Weights of a small mixture-of-experts language model, trained from scratch on English Wikipedia: a variant of Muon for the experts, 4610 steps.
Below are experts of layer 5 (counted from 0) of a mixture-of-experts language model. Rows are named router (the router's row for the expert), down (a neuron's output weights, with its number) and show model dimensions 192-223. Each number is 128 + 24 x the weight over its row's rms, rounded and kept within 0 to 255.
Before each expert's rows: "raises" lists some tokens whose logits its average output raises strongly, later layers aside; "comes before" lists some tokens at least twice as common just after its tokens as in all text. This comes from a sample of Wikipedia text that the model never trained on. Tokens count by the router's weight.

# expert 31
raises: "ed", "e", "ing", "es", "p", "on"
comes before: " |", "ing", ";", "–", " Angeles", "er"
router [122  97 139 146 110 151 136 174 147 109 155 108 111 103  76 109 105 121 126 145 116 103 103 170 107 124  81 110 167  98 123 156]
down0 [139 133  84  90 137 111 118 103 107 166 104  99 125 133 139 154 153 123  98 146 138 133 151 104 142 111 128 105 155 112 142 172]
down1 [115 115 119 122  96 118 164 105 121 133 128 136 153 150 150 143 134 112  95  71 130 111 151 147 155 145 112  71 120 149 136 134]
down2 [140 158 112  84 111 177 116 153  81 150 156 106 105 161 148 146 140 155  95 149 161 131  77 146 122 165 105 113 147 120 115 140]
down3 [128  75 152 111 129 120  91 113 117 153 112 142 139 179 111 111 179 156 120 137 128 138 102 112 130 156 103 149 151 120 152 118]
down4 [113 102  84 152 136 122  93 173 152 109 147 140 107  69 129 124 159  87 154 107 158 115 132 136 119 150 140 137  84  91 135 169]
down5 [105 111  84 135 118 117 130  99 146 138 136 145 108  85  95 116 144 142 112 121 125 114  45 108 126 100 104 138 165 114 110 161]
down6 [ 97 156 152 144  82 119 169 131 131 180  78 154 138 133 143 112 108 147 102 128 163 162 104 125 139 138 114  80 117 146 116 135]
down7 [114 115 105 133 118 116 105 102 156 125 153 131 165 130 115  90 145 159 162 161 106 112 161 140 135 117 132 151  98 168 128 106]
down8 [118 171 149 105  94 122  71 124 103 161 151 123 108  96 156 120 150 119 137 150 122  73 109 146 110 119 138 112 149  94 145 115]
down9 [157 156 148 121 111 127  71  98 142 129  95 176 100 116 124 133 126 150 148 158  88 120 146 123 122 126 116 133 136 154 119 131]
down10 [142 166 133 158 153 129 182  74 126 160 131 166 115 153 159  96 120 119 193 136 158 149 126 120 127 138 139 115 121 142 167 142]
down11 [106 103 144 105 165 147 111 127  52 135 135 120 147 133  56 114 108 111 133  88  97 145 136 153 132 159 140 123 159 120  86  90]
down12 [114 152  92 128 115 122 133 132 114 113 173 156 136 146 158 123 121 129 152 130 156 118 148 113  89 102 112 125 131 158 138 127]
down13 [119 138 157 107 139 110 160 122 149 120 134 169 154  87 124 125 136 116 110 161 171 117 146 140 136 127 116 127 131 132  93 147]
down14 [121 129 128 133 125 107 126 171  90 122  67 114 127 128  87 103 114 143 154 110  96 154 124 112 171 137 123  86 121 114 134 186]
down15 [122 128  96  80 141 167 132 106 105 116 172 155 102 162 174 127 112 117 161 149 159 118 141 176 128 117 131 126 125 143 133 128]
down16 [162 147 172 143 136 145 138 102 113 132 116 147 100 139  94 122 124 120 163 176 117  75 120 130 146  91 129 143 103 104  92 169]
down17 [190 115 111 146 108 143 104 140 146 135 154 152 137  87 133 137 156 154  99  83 142 126 149 143 144 113 134 120 126 124 119 113]
down18 [155 145 122 145 153 137 134 188 130 168 129 130 141 110 134 122 139 148 150 141  87 137  99 151 104 129 132 102  73 115 141  96]
down19 [128 111 119 159 118 134 153 122 141 100 112 130 125 109 148 153 162 137 113 127 129 142 153 128 145 119 121  95 113 142  83 130]
down20 [176  85 136 120 114 120  84  86 127 115 140 120 164 121 111 102 149 172 122  93 133  95 106 173 175 116 110 128  87 132 100 159]
down21 [137 108 125 124  94 126 121 125 130 127 104 136 163  95 138 117 126 170 101 136 100 137 155  77 112 112 136 134  93 139  88 102]
down22 [ 99 157  93 143 156  50  79 135 118 154 119  97 135 143 111 125 111 145 121 120 109 176 145  94 123  93  91 124 131 144  84 137]
down23 [121 121  77 111 169 125 148  95 122 132 131 107 123 130 105 132 133 167 117 147 174 143 107 155 160  87 166 156 110 108 139 168]
down24 [ 87 144 140 111  42 129 154 136 158 116 129 146 118 125  98  58 110 166 165 103 135 102 146  96 154  80 121 145  79 111 161 157]
down25 [127 150 151 129 122 117 156 147 112 127 147  98 135  82 109 138 171 143 122 126 156 135 127 176 156 171 131 111 115  82  91  96]
down26 [100  91 143 150 105 131 111 134 120 112 145 119 101 103 141 102 119 114 105 148 166 108 135 121 133 151 144 155 153 138 117 107]
down27 [109 106 117 114  94 150 127 142 143 208 104 137 122 108 112 169 144 139 122 112 130 101 100  82 119 157 108 122 125 109 136 155]
down28 [121 152 129  95 112 125  96 120 105 132 170 147 133 138 100 133 162  90 115 120 128 160 113 100  90 172 133 157  99  95 143 116]
down29 [ 86 144 131 162 159 124 110 101 122  77  86 104 162 120 157 144  78 110 113 105 113 121 103  63 162  69 118  99 152 104 142 160]
down30 [133 129 167 125 105 196 116 127 171  98 132 109  67 121 146 135 120  96 164 142  68 169  94 143 129 104 159 169 107 168 137 103]
down31 [ 88 172 156 116 143  82 149 100 107  91  99 143 139 106 115 162  98 148  99  88 158 122 154 138 123 145 113 147 143 109 159 122]
down32 [ 91 103 156 108 134 152  83 154 151 151 164 147 105 102 147 121  77 145 163 110 103  95 122 117  56 131 121 126 113  81 112 157]
down33 [107 113 124 124 140 131 110 166 115  87 145  82 104 104 167 111 179 133 162 142 118 156 101 121 170 152 153 125 133 135 161 141]
down34 [146 149 135 136 134 139 164 146 138 120  97 174 118 157  68 102 134  92 135 183 142  97 135 154 106 122 130 133 111 133  97 135]
down35 [131 176 136 119 130 165 147 123 134 117 151 163 138 138 129 110 126 125 164 158 102  94 136 117 101 136 131 115 142 134 159  96]
down36 [136 116 158 125 165 101 134  97 156 132 112  86 127 141 115 130 111 128 150  66 122 136 124 165  78 168 154 133 105 140 150 115]
down37 [129 136 137 135 157 123 137  96 128 109  99 148 126 145 137 147 115  81 124 166 135 135 142 130 101  64  96 145 137  91 113 127]
down38 [151 149 154 118  98 138 135 149  86 134 179 120 131 139 112 141 128 191 106  96 134 127 139 127 124 119 115 185 117 115  96 145]
down39 [136 150 114 134 120 131 161 126 155 137 110 125  94 129 152 184 162 120 175 158 125 134 140 136 113 118 118 126 129  89  98 106]
down40 [123 121 164 133 119 123 154 136 125 148 103 134 163 143 135 132 215 158 144 132 160 132 124 143 158 101 110 119 121 137 127 100]
down41 [119 116 141  93 107 119  99 148 147 100  77 166 126 125 104 139 152 124 110 116 110 171  94 102 121 137 137 131 127 137 135 132]
down42 [157 157 141 105 117 140  86 135 174 131  79 131 113 117 120  96  99 135 166 102 121 105 140 137 108 111 123 122 117 167 140 112]
down43 [144 103 157  93 150  55 104 133 115 118 144 200 106 130  83 135 161 117  84 146  97 144 141 128 108 153 138 119 144 150 133 160]
down44 [147 124 131 108 114  83 176 138 158 134 143 163 100 141 109  64 122 108 117 136  69 141  89 133 137  96 140 131 129  96 121 182]